{
  "d_model": 320,
  "experts_per_token": 2,
  "d_shared_expert": 0,
  "router_score": "softmax",
  "normalize_top_k": false,
  "balance_loss": 0.00211,
  "balance_bias": false,
  "router_z_loss": 0.001,
  "lr_router": 0.00176,
  "norm_eps": 1e-07,
  "beta1": 0.95,
  "batch_tokens": [65536, 131072, 262144],
  "seq_len": 1024,
  "train_tokens": 493100000
}
Below are experts of layer 10 (counted from 0) of a mixture-of-experts language model. Rows are named router (the router's row for the expert), gate (a neuron's input weights, with its number), up (a neuron's input weights, with its number) and show model dimensions 160-239. Each number is 500 + 40 x the weight over its row's rms, rounded and kept within 0 to 999. Numbers have three digits each.
Before each expert's rows: "comes after" lists some tokens at least twice as common just before its tokens as in all text; "gets" lists some tokens that make up at least twice as much of what it gets as of all text. This comes from a sample of Wikipedia text that the model never trained on. Tokens count by the router's weight.

# expert 11
comes after: "\n\n", " |", " | ", ".", "==", "==="
gets: "\n\n", "\n", " |", "==", "===", " |  |"
router:520509491448498565446517484515590458479551441379551414485519512493548532544537491492490515502507515456464547479476492566499427455560541544489524433515444517466554539515490532483572473584470478531451499529529450526485548523414475504492418507
gate0:581506436549483481537549564514532489526540499565523418463572429502497507526547476562491498434504502466472523392468493463496445633458537503457439508540439551510580488517490451506470450438543512472534479505479468456446535482504491439478577435
up0:480474514400585532496474413506503518459491491449434565503441581493492486466511520488510466536448499547551444599534524510529561428472527494595540490445584461499437508458515500469529482575498534499447512479499513503536507586521514500496444597
gate1:527488520526636599451453508423439460572494444504468497513505470496531512462476457558532510486426510435442451450515590457462465491456487501472536455533541430496497461519508501486477497471488567467480563508515521376440525508491503520487463498
up1:505541470554496513521525535502530520450480549508541490475458509479466476534468527510436544541570453562506485484568507434519409519507467614624494455487498433519500527483529482432461497554519470532538497518466553531476533497470540479445491491
gate2:471525489462473490535508462529502546494543527442573406512514534496505530480542515541525451471443458552477470546551570499489477523428409490536514510426495540484435500402508533464472432522486467539498513473497566473473500489448502531475543480
up2:565512478469474464496517463500514583551514468470507510489519553540507523492481552522528476508477487582509487536534499461472480566471503475499577510505533508513486513457495528479479471509511490485473527502533578468567549525447518459496512545
gate3:504463514476466501510462505494454480573517540509473449482448402519595446476469497568514486511466518555549519481462470439475466499501536558437520482519523497538459515529512480553476535459561519507497597482523502504494523593424510518549494461
up3:466517500504529471530498519490531513480492449532514573505578543411473500491545555485504508517534500455470507469501474511490552496486538431577475559483515558467501432496533546399546452547483485517480448484462473495503481410493483541502502518
gate4:486503512453526494544415554533573426523514549529504521493504486501439517513464446518500514480478511472558476447536533533436533468482483513587535436450474529488422457435463505532561568498542457559554481486516565517491509446466493449455524465
up4:452531502478486484438493516487501518515501486450443454541548491462506504533514458463560559503472499413437517481501523531491523547536458547522487532574570514413487465581514462546522557531495536467466504611541472583470549540505518517493506493
gate5:504542466473492498487474511520523487450499464464509521477447487451474517510516477508564478544541496520543540501550567422501484531519502443496554460587544509474519623509533475544469484500491556554550488508490572499489488426467465464513495529
up5:462507505508505547495515495504450594496517576529531502501551485531513468612507588479492516495481543525520534457515477506444524457520559556475444500419510517463499444540460616500500556468474473466526489486488482561541508537484567545529526454
gate6:556515535542554512535541437521528467466478557550504514503455467457499468484505504588556480471488529527461579491524465547481516511508524516507466440475510597571506484485491506521450528590507505480528590502485528429469518457423574376536585569
up6:526569537467551465539486435505446442499507574463513476453426532520507419509400501491551544410528495513347577497535527488534509536540488516493508493492503523487511509515541548488481523524446444490520507483472540472449534457420510424428582547
gate7:515510468457466640532460433497586494539492483450434513548503475564493554478515539474500469488493503399440503647506551453500517434457518467492443555456452523537510436536467569521513475433519584484504444503506512475472463481549497490522475491
up7:445517495569511394482548490412457499498516473554617492489485541528512511498483493509491510556452470581560476433509510517507521522535507509418476468570539544480524521565575445517571500525459397472493530525472477527548476558475460483481590475
gate8:466456537448519566515423559482551555485554517514518457477504538563510441507481486517542494457540489444492497441478518494439507444442481414506512519492520523556416513491507442430464571532474537505490505525492568514552497462453431489418505541
up8:507469509507490477557504449479444484542473516563510478488555450504419452466501451540496528494549528539572529507495546486588492521506548456431429484533490428440552490499530586524490481480523454577561494410488490492501459463509451525529527479
gate9:462461449451540617489488565491473494455513454424507543534508477474519502520535499549484462477517458521478514518560564560475466589601593512570549443471506502513518551493538415510503518578500535476503534567447518482501518526483508518571567490
up9:426467451452510508449425516482462526477500479518494535545527467472462497577510473516497493497495444504491564446530587556458606480544601466569480514534508557466460511481449493478527454500465498506557488599470478480542489512444501548584572493
gate10:582504446526532547486477521462504544482508534522540471444495529559515500522548537510496511491578472546477518506443387501436534451506479483433528466545503599508471471490508494509467515437476498567520434546494524424525454493477488465529463450
up10:560479421527508501480493518519524527549491534484529469526486487525521490525586503551512537610508474482490533523455519553495559455500493427455487536536497486531470535472454495469429445521471525531481545519507483509509481444490468469471487550
gate11:462510432479458583478383517460476552478454536457486510526477532538498470553481471481459489498540444492458463521520503464536566500471546480547555514514530536500541532509525562554471501525494527517555506575547521575524473517415492509460516507
up11:483459489502429495459534536495546543477511537506483542476528502439465528569497521475533481533478504477440461537481502528458528539499474481447511472524443557505463548462524462511472507490545533507465621501500499494546562479469504556499453488
gate12:507533526505502434529409549403514539481527531461489530564505459498546478451534496601491488500531472519494473497486449448495486585461457528508519464450519438471539502554497550484436483537449508415459478514455520500585493513523571476493429478
up12:444507496523472468471415507469520522496482464429553539587517476530562520524507483576493469539468511521563444481488549524459464616426540501479485515510451438557508554452468498475416491523480470463459499462478530444529444491510548550504455498
gate13:595496490517493492457422608490486391455573462433506496468506519516588484491514551546529486427495491575431499559499484481470544471559522521462473499549499499467422421538558515484478472431466578481509464565535532479513509468519524485475475504
up13:489518539473501537599444447483514467512522492517475360432478513511481411463476491524524446487498517451544507490509468451466501471520512539548487515503456496490500499512457398529460506474486526550452516566555444459478555466459476525497503456
gate14:435516610515507511454467442547480476504539520489541471518523472489450487452493520449557432478567482553462446541543491459501507511473489469488394455456505514476481510521526589555505512445511506483500617459497488522472484533587571482513570458
up14:515519410416484470551495521516448442437466490530458554527494489448563513571500438533535574497517494488495499480498484528508477444515514502476513540498428481506487489506534456549540445610508481502520512570489451472556527513513482434539496528
gate15:495515477566422465509488515541472529524555486505380462478424473477504517517511481524481502474527487439487488509479518394427457503510546463474571495492497493439488519517531537504499504535505481568442563482530481406542512497464482549471491434
up15:516434511511565611467470482532561448545545455457478559518518504455420513484508497481431428552437486505459483629494440576470552536511488496570577487478475539493454547534426511461489527461428544498472532532442534560529474416509485472515481546
gate16:430513501494442514514508536559477486545562466500453471575474499458471542533466506492464419520515507521504553463487563493548490521507498555397461469394524498450478518527466509555498559491497477509484480518475511464527535465453533454497452547
up16:514497511532427509574508468530503505570513478534460506613546499448487550510467517588504555535494543515545474464522504478446493456508509528516515512474473519460443588535514499511533441489541452507481495480562478520447449473542539527428507511
gate17:508440590477482536578432547425462446486543576526501529542576499414555457461521482477584495478449497441578524503516522471455562548579509517509539565501495556523570495503488528480512457520547523483478524526498503448494485527427512512514569486
up17:469543462493566510479499495488529495559504427493544470469480542512468505506474510430577488494463508482466519513487449537454439521522467606461533444470496450494506522533444533518567541559479530525500458572465504468548463492542479461484540486
gate18:445536516503470573458469525490488445515434503520434534500528512542474439529488525573521458473481495524533516549508479540477501478410457489478534497453507506547540525343429503436474455480543519486450487587461485414493515496439489506554526424
up18:456456575477538546476535511529473517487535459583480551488505484479515539577512434442487430470418510474510508522476563490464526526561507485458498618493507535524518531499466466490435498478536516559494505516491536493477501478462528438534527518
gate19:549506461598548471469470525481572426423520512520468516536510484559414513459531503602505493458528524551490593512453580559527404407504473589488581482505388524502484525409504496465447466500487477507520575563551554504513399536540533486530491557
up19:388470429507542489515574413525450495507490486491494463451503498479507519500476514484576487498454462496548544497483498473461446554484494417466524531525577476507574536522481463433485497488481531503553485491498549520618511444592524577571526499
gate20:538417478499515485533533518538527430537511494445543487531529474471531471516544527494590499526560476547479454509458507466520562475586539505493510491505508525511479461382517449520496590520449472459553450462530533561485540463518529572439477464
up20:513481493450551518445541467493487465452515472434514512449472475536519436498503417458514508497539496457451495439439553439521419480493494432518558489478503449508493492444576491491486543513447504511473529506541490526515523458533447586451470481
gate21:529527492476495533559531556513431470448532592514563509497567519479555440474574514497486471494486493469426497534557511482459494503559433553443478537520492428481496496463484455504539505524557471533468556521456456495486497462534521510512460478
up21:473547509470512439495461567483543465541511471512501538550493507523517502557485491525467437448531496524442414438471425443433458461549481478537471551498465443497529542509488562501415448549461542507491440539512565524391489566492490557487457450
gate22:503498463492618548436509499495523498474562505444461537519568431538478408542495501461553500543471454485457482437431510505564508495436520514462488430456551556539453509501553556524497506564544498459511488579591520576495492509551413496494507476
up22:520477526545574533573484497506530556498506489533506467466555413471460527474539504511511443478488512523468542544477509588513507536500517458469504547531489431452603546517460593477471536543451536547509490452517490443520556527503507509515539557
gate23:524487399562474497484480587473464525556513550515484452511483525553452503585471434481551526544507471481429499479565568494501554495474502494443515504524488498556516566507557453437502548472526535554453511398546497444522447533466544483526468509
up23:439443584441499464522543509505532515473506521515514431489465449507425477474484507486488410446525586566494503529508434431508517526532516472529466545502508512518466550454533472501568517517461463486499452477445525503511515446547508487508513532
gate24:473488485515508527511495420427545473473447490482477392521478494492556471469465502448481466424515494452486497448499433479451491467569607453504485449481597501475530558511497469510545457492523529471483460499526417552508483511489539446476508520
up24:386515444522483506551497426506459500489452451496484515546423510450480470465452547484541495490548489536468590384494430409462432487496519521537556529506479440427455505524570536539487544499502496501533442433506489506504461535491423467526519512
gate25:548473544549550532511469478509508483471418488409419481474558504487526534475503525492474474546542439480446486484488513497481544551470432529509463460501515453508531493499492448473496546523450485510555530484487495525478555502474488548472548431
up25:487494518507456581501447476538516549464503474492493446501542514517521523503514505574500525442534563464559493529472459517496485492533487419490476497383537478534498526549496552503513547566481446511542406421486481542504520538524476493475516516
gate26:468486530489573539491487540448503511476434542499565507536444490541445492495481434536500511516499424550503508538546498487536473476438557553527506538535495509477511575527483476516525478520490514491502571522564439495523495507390448480479388502
up26:520509528499521513490580380438483443454551555359545501518523417453442477543395588490468505561516505422523520505475506514533460560489496483545483481557462485512460509548506517534524582514501451513513499487499498515533549548430562474504457540
gate27:519516477514498482546512423494466550482472540505539500473522534480491545499418429433495535420515523524523479428536547464463540454470502515464455523543449514467530465489507541411499452508485542501460478515464423461455483529440568480502468520
up27:513464476524493484438588509508535507550478461511414498453526480469458514479541485553555539476443481547411509474424552474463478511513545475496535463505509498497594462485512446544514529515541503473476525574534505538496532460536532599470456514
gate28:506519553490448517523543527495486456489512510472462546499522489524539502548545543443467493543465505474492560511533559439459525501588444501440498481508496501514484499483551532501569492492484560546475493446435513429529516496471544510492461483
up28:513533473464522480565547518571494488532477448477441447566556510412473525520532544456479435603403519489564457488499471501486532547527501589526491528486431553429494488507510436557521482486553446516454499465542513520516533437481521489491467535
gate29:489517398450510502504484382474446432535539544527551521542550505468504478500484536473509468495549443459446548477499525464466483565442499517466495494492486497490417425525458517458483434494412535486501445518484532560494557510490533458510529465
up29:453475465531488539523511531397487476548533470551493451543568481489456519453446520496553485475414538524450483475462534440447543491536530536534482499514573459495481531507517531424441556588573489560555524453497519489453479497544501507445510501
gate30:456482512465519544505469463526504562453532448474512449516505378531462441437515512510457580499538447434529419521426438474479595530502491524468509464478514435449475491428497543478503510473390474489447562519496522491504442472465482553532538474
up30:534508565522493479487560558489467428511424539471439490569547526471544586504504456483571541463466450533505555468533503513507467489514489459535520491502535557523548472464443516429516493469566532495528399490467484547542493562517473467511516537
gate31:526539623461472531484505579534471442552490497574523436536512471509489471554457472457431504486444512517514507502421522499548452501505508541506435514517539460431535466445501495533433504487511490464535510543429573475411514486501525479534460494
up31:497524507525461469496508469502444587506456419528435573455483526510492532549488509472566458560581459484465475503528551475450411527527487513527480525502506554548450589485470475492471587460529493473505437458535561531554546589515501470521524508
gate32:433528449468542563614516498519506473520495520433466480520492451491551503499499473477531486530381451498527528467449503526475565553495510455426495509459566536556472457503512446388451535521508529542511565533472526519566446510512567500442495546
up32:447530520448527580564522550563526480546494431471531502596449507517527492481468484494496536544495477552483561470515485488525517488526497536456505525436455594551439480516549440470512467512502418476510582530517536539454459540512498544484545576
gate33:474455466521476525549499490537514496541483462537505510453449473457504551585527530523495540520501485498480525536449358424482521494514523493539517460457469464460498523504537388509514520473467510528457479462434515518424413568531478580437497551
up33:475465520461484487408457484466512534426506520504502504413519495500494509494484459471545442511518535486449523575413426492585491556502473531504451493522459395574452543491504495474501534503514511441429540496481546508417444514532520454550480473
gate34:492501457504488557466507471545520437535457518448517491536555486522419456520527456459485448510503580498514462510475485467475475483441479465473494516460471509468489523448462473455561547458530553527506522552525522483530505468493512472518547521
up34:502431493541474527589502526508520402479496531486454547506545458510566497522470496577563545600525480465561510503493456491556449519559449461433473520526480496601506525510512509447477495528491461464479455433534495531459570473520496477520428507
gate35:545439492470572522464471446454534533473545609465442490444490441496500458554550475506476548522541517425521504537417532411528477466484495455539460459421495489501503481492480478482504385546434525524513519529521431525593531484547483481486460500
up35:473494549503520450506441492457518504465499561521491554445461512542518439548531451538518458475533497426548483502434481434562464478510645540514506551562536501463511548504530534519417451531449499500538498459587438504530533408496530463528597503
gate36:523512457521557562482552528443545507549446536436562521511500478461499488488513483481486483419484487433576510461531545486471511498516530532542528591497544507503449460486475551455469441550473511532483415460597499497468540476487477509533572483
up36:501506561495474470520446527558503539502503477573422504500543529531471506497539525548466548511517543491494484485487508524521461504444454462523482490505423467547528545503571504512486506462521475500531550493439468487513425568521534431496562548
gate37:574432531462484546546512481481473535510491477493390515495537545527445477510480457533515541534492417510431450433482545490441508503502414526517490465453486497489482478477496534487456509560465479529542474491461501515534543550513524527478529536
up37:551473575469462533540501515581534569473524482471483460521518450492448502456525467486593496531571433472467505479529585507536480461612501569442525403501502464550529499496475546442501536498507560512468521487506479447447477508472509529491515487
gate38:498481567549479477508526444467523499507457480452598558432512486496559528531493490429586530525513453507458490490524467472543540482481550507559550511477499486485440509440499523506501498493481481501468538571501467489480446509425436509482471469
up38:411483476469453433519561526505548428535590454496466477517448532476480511487509498476497441450559524520534539525466509462463468487483511464495460471503497469553502495534562459545493492513457538481533526474405570475536439470540512506523552535
gate39:479540522491458462543552524560485466471468491539477509506484447522557545519394448440459518525504370461443503512488450437510487557498556516513516530483492487492572553428503496535477452436492523489560508569478483435521508537397442449470484449
up39:468564493489543566461504464482532468520501567453530511488561472513549540497556447440498504485471503491455441504497499447512491517471551467498463540485548478531467478495553468429485502505512463458480495532487488515465499414479583522532504573
gate40:501543494516477531417504513508540398512535531506476541539507554465536506535509484494494549553483542484563520519505553520469504490472542459511503506480550507547526477505528512467500436443417530537507512554504617464516498512491574511494563486
up40:476512484513458521484502550530458387498570551475447501594485523467479446499517538454518557513513519438512515551531560517529499449474539509548429487505538496507544459554529478467470452468504532516544490547426535465485499493429490493514516537
gate41:480456509450473541551538433483454522471553475508507538472513466538488604546508428466539419494507503488527438457546487511487518514491562567570556535483498508536499484463462490450469442508488524513472477483514491491476581574519505495450521514
up41:495430521465471565448475414502424507478511537496561515516442450433440429528526507479569492554509523458524481466462448525496443513479481535475472448520579512562507471487499457496452519516452578509491488534526582570585531461501548483530427507
gate42:522484498498553489513543530479587539463576531524498537529497573551468480497513505435498518513543488530536553498507453462489498441544447547466564499474471452512526478551527540494517519488521540481511494539492574447467469541528467434506470504
up42:504500583466509493475574553470516466473504489545498515558468506464443485477487587512518544562443562502503483505453503486530483495494511516483462532522501493508440512532583533463553496499583499492502429481420515502536539509496566521458502594
gate43:502487498530555546553550513458462447424567509509475462417516485436538495501455540452488483482449510576478430544510503551528551504466546542477492465561566512453466525448452494606482479528499485518477501439522455477545476494520460544529495491
up43:523505492454510472486525524538472462461514511509508498556440492577535516474523500468493521496548520502459498447440525449496510495436510507494433518557398441567538469566476534471525397505482547467562554541438482495484532516510562487472494563
gate44:493497427526470519465502543422494467486517558535542479550478484504477492463478483521578520526486524593506547472444515510515511506535496421520536456553494408521464503467473472489461498531514528511540509504498554461506554524526508440546565463
up44:449510516468462548443473494556531563535641508487464503425473524415503520516452520557517478522500518521579477498491380428521522543443492572511544489449571525511462465539526438518501532478570500493484487444471460504484552470493491618527535523
gate45:495488483484513528456483577480434532463551586568527521502460567564471479560495515464521495443565504503459540459467477515517465405486486485512475509463545494488436439514436467447515483533478515526509449527548480537477479520468461463497536495
up45:481485519443514492515489413525497501544500478432487553526488457527552473453454454591479488562492544604526494504456496550451461547457518487475500477500544512476487568465512459494490483534512529512415472443483494501480519490565499486504508507
gate46:515459440507451483496447476479466446514426495529521513509483548548512537517480445450438418459495514483467546417561488538434497447474469528567517505525496521456483477513545487466545490489533484522535489457523440457516493483472509419515478537
up46:480469590530523463521525495535493540521565514462443508487542501550463456478403517518539517506527454467513493537489480545538491496575508443491567489475548493495462532457521414485417509481540569468480502556536517501536446511527539432523539496
gate47:520466482460542470509548569461507538416434430519549505575434481548536503532499522539517535527515520522526499539518554446506442558496462512502540500499461456497560473504544526464502529462502513541426526539508508543419490504448513492484548556
up47:515523517469530524493561466510522516480492479560490532501488506426507553471522494462483499499410533553484495576481548529516521490529506516413519515449503473476468487512455525567566556458548495414508511530446535488527516509480496519514414509
gate48:471513450474563473466550540502437433422495506507503548526410484530482440457530500456481464494543529442535533513467521509495496473487490496520474503465481493422574427537523416528508464485508574479472470500448536567486508552545520465563524457
up48:440535489484488621484548514528510472477518530487542525506468475519502548484594476599528484446455497506466387480521509560519518482512509546513537470474471544516516459482462510470515499557520494478445476566555474504575550515475527449540494520
gate49:485506491463506591474493476551571508436518530494502524594537392520413504485513507483574468534552460475514499602555485528546461481547494483523464521574546533489527496443467527538481521576547539535493576588535476468548518510498440464520522498
up49:527419476396557544460523528530547560497517474459499482551469531484512436416544531443504518498486444512569504546566537496465430451465479519524459526504480547508473563450390615480484498535536518484545462564486487558505490502477440459543556526
gate50:451392452451540479459478512524444506506538473519570488459464538556498480496464508409546513613540484499566480470491480468488486512609544504518531526578527509473519500439424493513515544502498469552482469506501430414503535545458482486520513564
up50:511414506537502522567521473535494496436520496442495424555445517438504517482520527471518510524524560520482525487503550473488520573532526472444518473474510511467408571568509491469528534459466469524470541555553550505498550517585492452536565438
gate51:440452517484490444520512442504485544481484404538528433540553475495537460538562561466487476504483493510485562551458481462518503501498506559488466521487477551494566552494445476449470438498508513499483507524411491528533452495449466524457489474
up51:485482434477479550540461428540458438480494530461472507537509540465482456482453457468492456514453493501585535502564527421555498511479479470550533448510507472540485509400390518487508544509557483452522433583521521529468506468478487463570537492
gate52:497559515531487452485502561519419515477460466569524549534582509535467484493498510490526507575474486498485454478482473481524471524569533517517489466513500538492500492442421425531464479440524492417547562519472516512434535466492499560527498503
up52:512457396488484533500475446468626506508520523511479493545512490506595529513480521513410500479540507448553464493483507558450521454428471497521495527489487454511511577538554548462569513542484528575426504460497491470580498518455501496504586474
gate53:489419528485489552509495465463527433500497521488476482496525461481475514515574566479492519518431541524536552536532538525480516470466513583479507550504496553476485509519498474452489487461505455522529528413470510509492424473482471524452525472
up53:501510498527495543465403464501593484443422489469495500499522421489434499539533530536516491539507429461519580547462460551520499531521520501517530533434495472475476494487505435514517451533535449486510516468524560525496464453484417478458537525
gate54:507443445379582529422541532453482420465439511432518469484455488514537502467467503531468471546512448471523502478509495499502486521515508458543490501570545545528452507525560594429492494438450459473560554516483471501530464380527533523455491491
up54:500508482572462494548431448501516430557511516567485539503556512501539504508530482486540546550538550535532477489525479499523453463498488510459492463518457433456499484387507384533516491543533526531520487437488516495427539586453539463528523527
gate55:468524490479514520521510463514507517468508456466565472466442480513440469460477506536476510464447506491467542521477521493457480514504452505556428497535524469456542524458515493513458516485489434491462461507496503496506478488520502506498511488
up55:412503526493504531488511501575443436518407568515534514518512488493486467492522572511486487512512525467499476553520491491513462410506508495539548550464547513522547473567546475590523514535457500511447501506477500483472428498450520491558542484
gate56:516507470532460552491411535533498512495541499471502444541505498524459543399530535534458512483460507506487506535487498482423485432514568518476541541526475466472466486513483479482489479498466453458510467477546526487520464539443510493452493531
up56:556410498509490512557525433500522480486549488472485515514493558555549501490516473467458536488463499500488456495456506526472444489520524514442564498505460465532457484534482432492518525461516508493451509580476485548505428480445499522475553550
gate57:521483563549474542475516517470456495457499530469470535466496563509539501480506484477465503631518501542548466551507481474513526561496447555433497456484460572537455489420521505459466502470565507441505593425453554479511500480482468480496475474
up57:374493485532497426525490463466451503507511522490507521531551551533405520531531529454452549443467471513563502463472506515494439458470497489514482505533490445523434492462555550444507512460488480405531503517512473601488459481465534488485506477
gate58:485539444556533526539438408523486486512480464556494546527479512478584532508494459529480525510546460607532522529452482494525482449465473500491488501594436497504498536564465520493512564469507495465509522465405461457506452517505503505482509486
up58:531516473476443617515538480458513474511496502495459473583525482538506454502464533504404502480521501467559483476511427547504455580606463452491457532578505553482531492510480467486486554503417521430448481496473510576529468466483568539487488526
gate59:475522467417464503564537549525514512549474527504539456454511415540498461465478510517597554507526441482525592480529546455426546480483482534503449501501521511495425518554477508489531508588550488504536552506555539569545499466545479474557549463
up59:528465514548512465490489504484492515494509447409503498507542521624477501480536490513571496511552396458542546555496546497444485447454507448462459488527502476566457541522460487500551527566539509530477567540478500496460488474525446443547499581
gate60:463447529525478541545450459448573501550495482580544455510439476511460510489452550487528494458566472521482538487474532539529543379443453518467486492437524560517522410452549568476474536553519554468532509517444496469516529538487465564551469484
up60:503480501516451518414496423517447462578461494569478487494407465510440547504451462523533467513481460544481488518548507467478532465523527483523489493523467509550453459499526466476497469550495577543615486509472460510501504442514497518510435437
gate61:479463523456528493531504435509484371440516496447454545501506446501425560457505513538566504526500525456539465514471522482537402506478442491461534507518540490504454485525533497522500524536535426517506488521512573558538448474478502501515640501
up61:493451528418476453522472505564472465458501474473550491513468472545496566491464503472573551486430512514465499566457496530541499499495501473447499507572522594480499398498473506525467499511572464517478498525527527472504563522471507575599528508
gate62:418505467485505531496464523517511437483559483532530541494474483482460483544496467506525578537463465478437537485523553452454554512444506527494360522500488555519520499500508489484423585555443459481529504557474452578522562487499479468540565565
up62:483465477586474528544501407565531483495568516608471493526456439498490528515463480515492533545553477490475579538459529445520483571529521435502525485494503537513478548477552473467541479524507497449521452556479450494487502507511505524567498480
gate63:541486449484482560529535514521512476555486558484564539520479484511458497490505514489492486556616498520391531544510499469504454559548487531524517482514449487494500452542507510496490471548460494495496561495545581504478512489538531453442570505
up63:499490457515539505549481491466502489515461495457493510542528449495505538493486495627466554489498503428530456543446461542501535494503457521500523540522458490458441544466410481559536525446414430493482497473527513473556518544478477474503570508
gate64:452525488425507523445514476449471449444536399499558546545483467505494492521477501429508523529463524557483467476501457497541486480482507439554489504504405540490536517512521424448489464505547500509455547538504467525498506557448528402536503514
up64:487470461476545495460472475564507450534504563471512501500557540465584519485542514587479513469506557463485569559527518504520481571554518464464481626558514525502487522496558590570468482551505532453454506499542523520448444536472409508467461479
gate65:515509538511540518547520480535469517488495468489533478511443554533492495513511513546508498514424522427503459621520553418429505474518508446405521482516542515563476436512461522504559505547549513543452513500547462429455469506541478480496495467
up65:499518503373489484548439554481531441482498516494482467468550432497568474445499517506454526494505523521376511391470459483450547502513474483517475445627466483519509523534511432511528500519497484534536468522527505473520458497550534515514497524
gate66:488520527484456506491464499446506551462564480487460504492498516459480500451448466421564469359486529528403464511548511488443482487484420443466482458480532575540526534464562507578522438517473622560581458551553371466480408515497474487503486411
up66:456420443521530545485474583528452441502514473502431520498540489503505506508563537553443473546481484469608529533483542535505470509497481558508533585496539483514422430496489455507474504516522500483451498477520563506497515488556507516510599513
gate67:515540554459482397528550491494493420524476460471447530544489479477432527561451491479504466508536515528533466489467515490534517510492514476474467533428490505481548546561524494505479454511475470531544517494450593443508444536557466550474530480
up67:510557488500507480502510476462402423496496493481366472508447482469515501522494499460515516468477534469444515489565494512437520478428490508569542522471444501458554465468563507454444527543513512514448496469439548522522495497467470521508533461
gate68:479553475528515552444515526440563408514522461517470543489521477527483530538503492542539503464525515458466531502544574476493556525477514533521571462521478493456424476533384477559441481500499525505470504558526494527455567499509507509544539468
up68:478523463547538489411507492472445505472535499524460478511488532471466539570469461525543498462487506455511497553532491499545475518529485521573561475488557532433434488578517490489447577552515484510488452575498596568472479516514457516581549528
gate69:504474449521473496598432473467497534492491599484538489457420474578494503506482517547550505431484510618568476521515495494477511451463454456555570553492455440529407535461529463548449497484492466460504511574517503513483575494506533428465501494
up69:484504540503498525478589572569414497488541483544555534531484492485438406508541532454496555480498491495482500484542511467527533500491473525499484472459521490485618495528510532504559505453498483542458477511514458485525459459556424524533490491
gate70:472524505510521503520408488464550476533525483493503496497444516504470488470487458460534480585510540515419498464504456468460547525408446520588511473496440452528470524490505438480477418513473517488431453528524450596635496587547534462542505509
up70:476432502531490529441525465460502426522444442424502501507462490465529484474507455522529417567533508488489441500536463468523516517439446479555508468534467513455459513432485519428519434528511461459468518538498488498514471535456442480546503505
gate71:513518531457538633474489486531520493471415531496501445518568510599505557557429504454488514486540433487484546574533472467430491546487441509531486498512569492467521490536554517521552493511470477476514482510501538456608465454457453521497543555
up71:417537445527526500455525506403494533491520495522466567521560524514561533457483516613422567518399522515440500466506497466458446438473465490460489461513488474492535458592445499504443516471424548469506500520424455391564522498509503484430440499
gate72:533549464477520493502527533489442445496458453516586499525406446495476455544470529493519514547545446617544508542468526523524519504515545499574512488516489506463554459438484525505550481500541469471452517493463525505602468438423491553521503552
up72:524490536493508563490448402506517520453491499550497527467516523498443482498553541530527433507481507455489574489508482500458462463501423481448510513527514491427484441484536602544490521510528493593527459491508528520511533532577481510482500572
gate73:456522488452478445473509498576561458417444495596422517519532484566467480462536564507569488491499534447462521508461498549447504451472500408454603517553498521508536526500497514506514492499607539521499463473447532512448576516464511479453573543
up73:487536526458503531435457464573413504527499490520534476489547490520457472532502454507500513465547493427524498476581475538476488477545562463461552500447506520618528513521488493540476472524478565517548499453437545512549540488436503469501502525
gate74:476525501499591561479463549559533474420485472471473542481488425536526474555510416485569462486492502473548564530515457481501540506581454507464559605504537553468429465501502581544450458495501486518473501513528485430502425489530488493472481464
up74:538519481576490519495556465521532451484492481570557451485509451492473597465524536487498484473451475501487469477463415554456488479403540512447561530550474477541467525515511387464607553431526483485451465506556514508530614506499418516571465498
gate75:529537456446490512603551511489519498491422438499528507466496361508513598505536482513530442496460495519456576472512518489513528534483505562509465454535460433444523472472545503471527484547579449515505533585487450471525485507446526482445474533
up75:470540448535527504559556517499498517465436437531541448467492362524605565484522525496483496514450600549476548513565486529516527517480472520504511456472492517447563410515510520478552510486530474520427526530502442478470529457473576448471516514
gate76:511511425474455536554494529457479466527505531428416459498523499460526456505539512481524484510490497435457521479508514507509490465461469542513520516487527380502538465497499454541473529506502476513446559513465521485527490418509488500540421526
up76:487423513504485476475526519565505513518469488426469512422524439506461581478584501506462529520538487485475479510509462423571451484526561509482560557502525515477466533576542489473451528494561495503486518468440526531494551468520477413447522421
gate77:481508488462508499509457482546486461520457493469459492521474465475505489502372586492484489567510491480521485409497434433490518535459541507437555511496485489538490435410524450528566530566476533485444507460479559481468496491476547514461469513
up77:488556522516562571519518499426524510513497559565574540521477469465451493498572444462499469503536469494481407533576482514512448468459432439507512520510477552495460505506524520509369470435548471503551510542517499504552445503497503567511458493
gate78:537480466471589482442472508513462508503557476426543529480574534478478524470423547488519564442490472484510470502526430483484411487500537488464503549478517507497504501498470476455465491474466524491526393454511469483441488503460509583504545513
up78:504514509496555489566543523467483462517561498448538549572507465536518452500428586508502441439544562520561536520555495446477496432505523531524511572579582517487439400493505471477519454513576558455542538488530465504521471443483491547534512484
gate79:473508479475485570497490500504471509465509521471465505486445467544547581514541519506465568540471544500535542473558482464484520477404512488529440491491543470548462500540452555483505492449488456477485438529548521522518523476505482496472492468
up79:522503506483463420503534544482556541536497542495490444486500503547480528538578517534536533558458530477578587490496506552414460514546401509458511444424476406518505503495466458559541486545504454489456556535612558530489521550456393609495505494
gate80:421554473436465473499418500578473501513486438491503508553521501511480477585565469571515500541454480522500432542487495478459553541506388487536475481493503498429494473501537501475468527521527499487528531517545471561480507491515518444544511540
up80:487524548491493515511508542524482512503460493584508556568500464516474509525545443501541485446471484496530573463475529434410497464476481498562507477420506481550436490502508489466526546482450470487519526526493576511516504517479524438512502557
gate81:476483569507556474478484519510475461491528467427451451510439450513422528476535487498536523500476469502542492419487581589498404492508504437544430463499526514474468578518525534490592509528452504518500524518405503580610467533469482457499529492
up81:468480464462504491491491467513541550538444524586481495491528598469500482472416497457425493534516549453417503533508451526482543507481496466455498567518487473461519495445500491442523562435575565498526510607523506475436495380581565500504456458
gate82:446472519498510459513467458503532438452512553511446512493548513545465553423448542445503566435531537449550508493521470502410485509512524445479514485499501542501464484521586508494551500501500547508495496540517459505504567499529464437463562545
up82:442503555475475520468465447503503479462538541518480562483476516475518518492482504431506419410512473461537530468478479492477574521554543483364533476517487588475416524474510533503527488514473538532483514439528510511504550468500480504432473532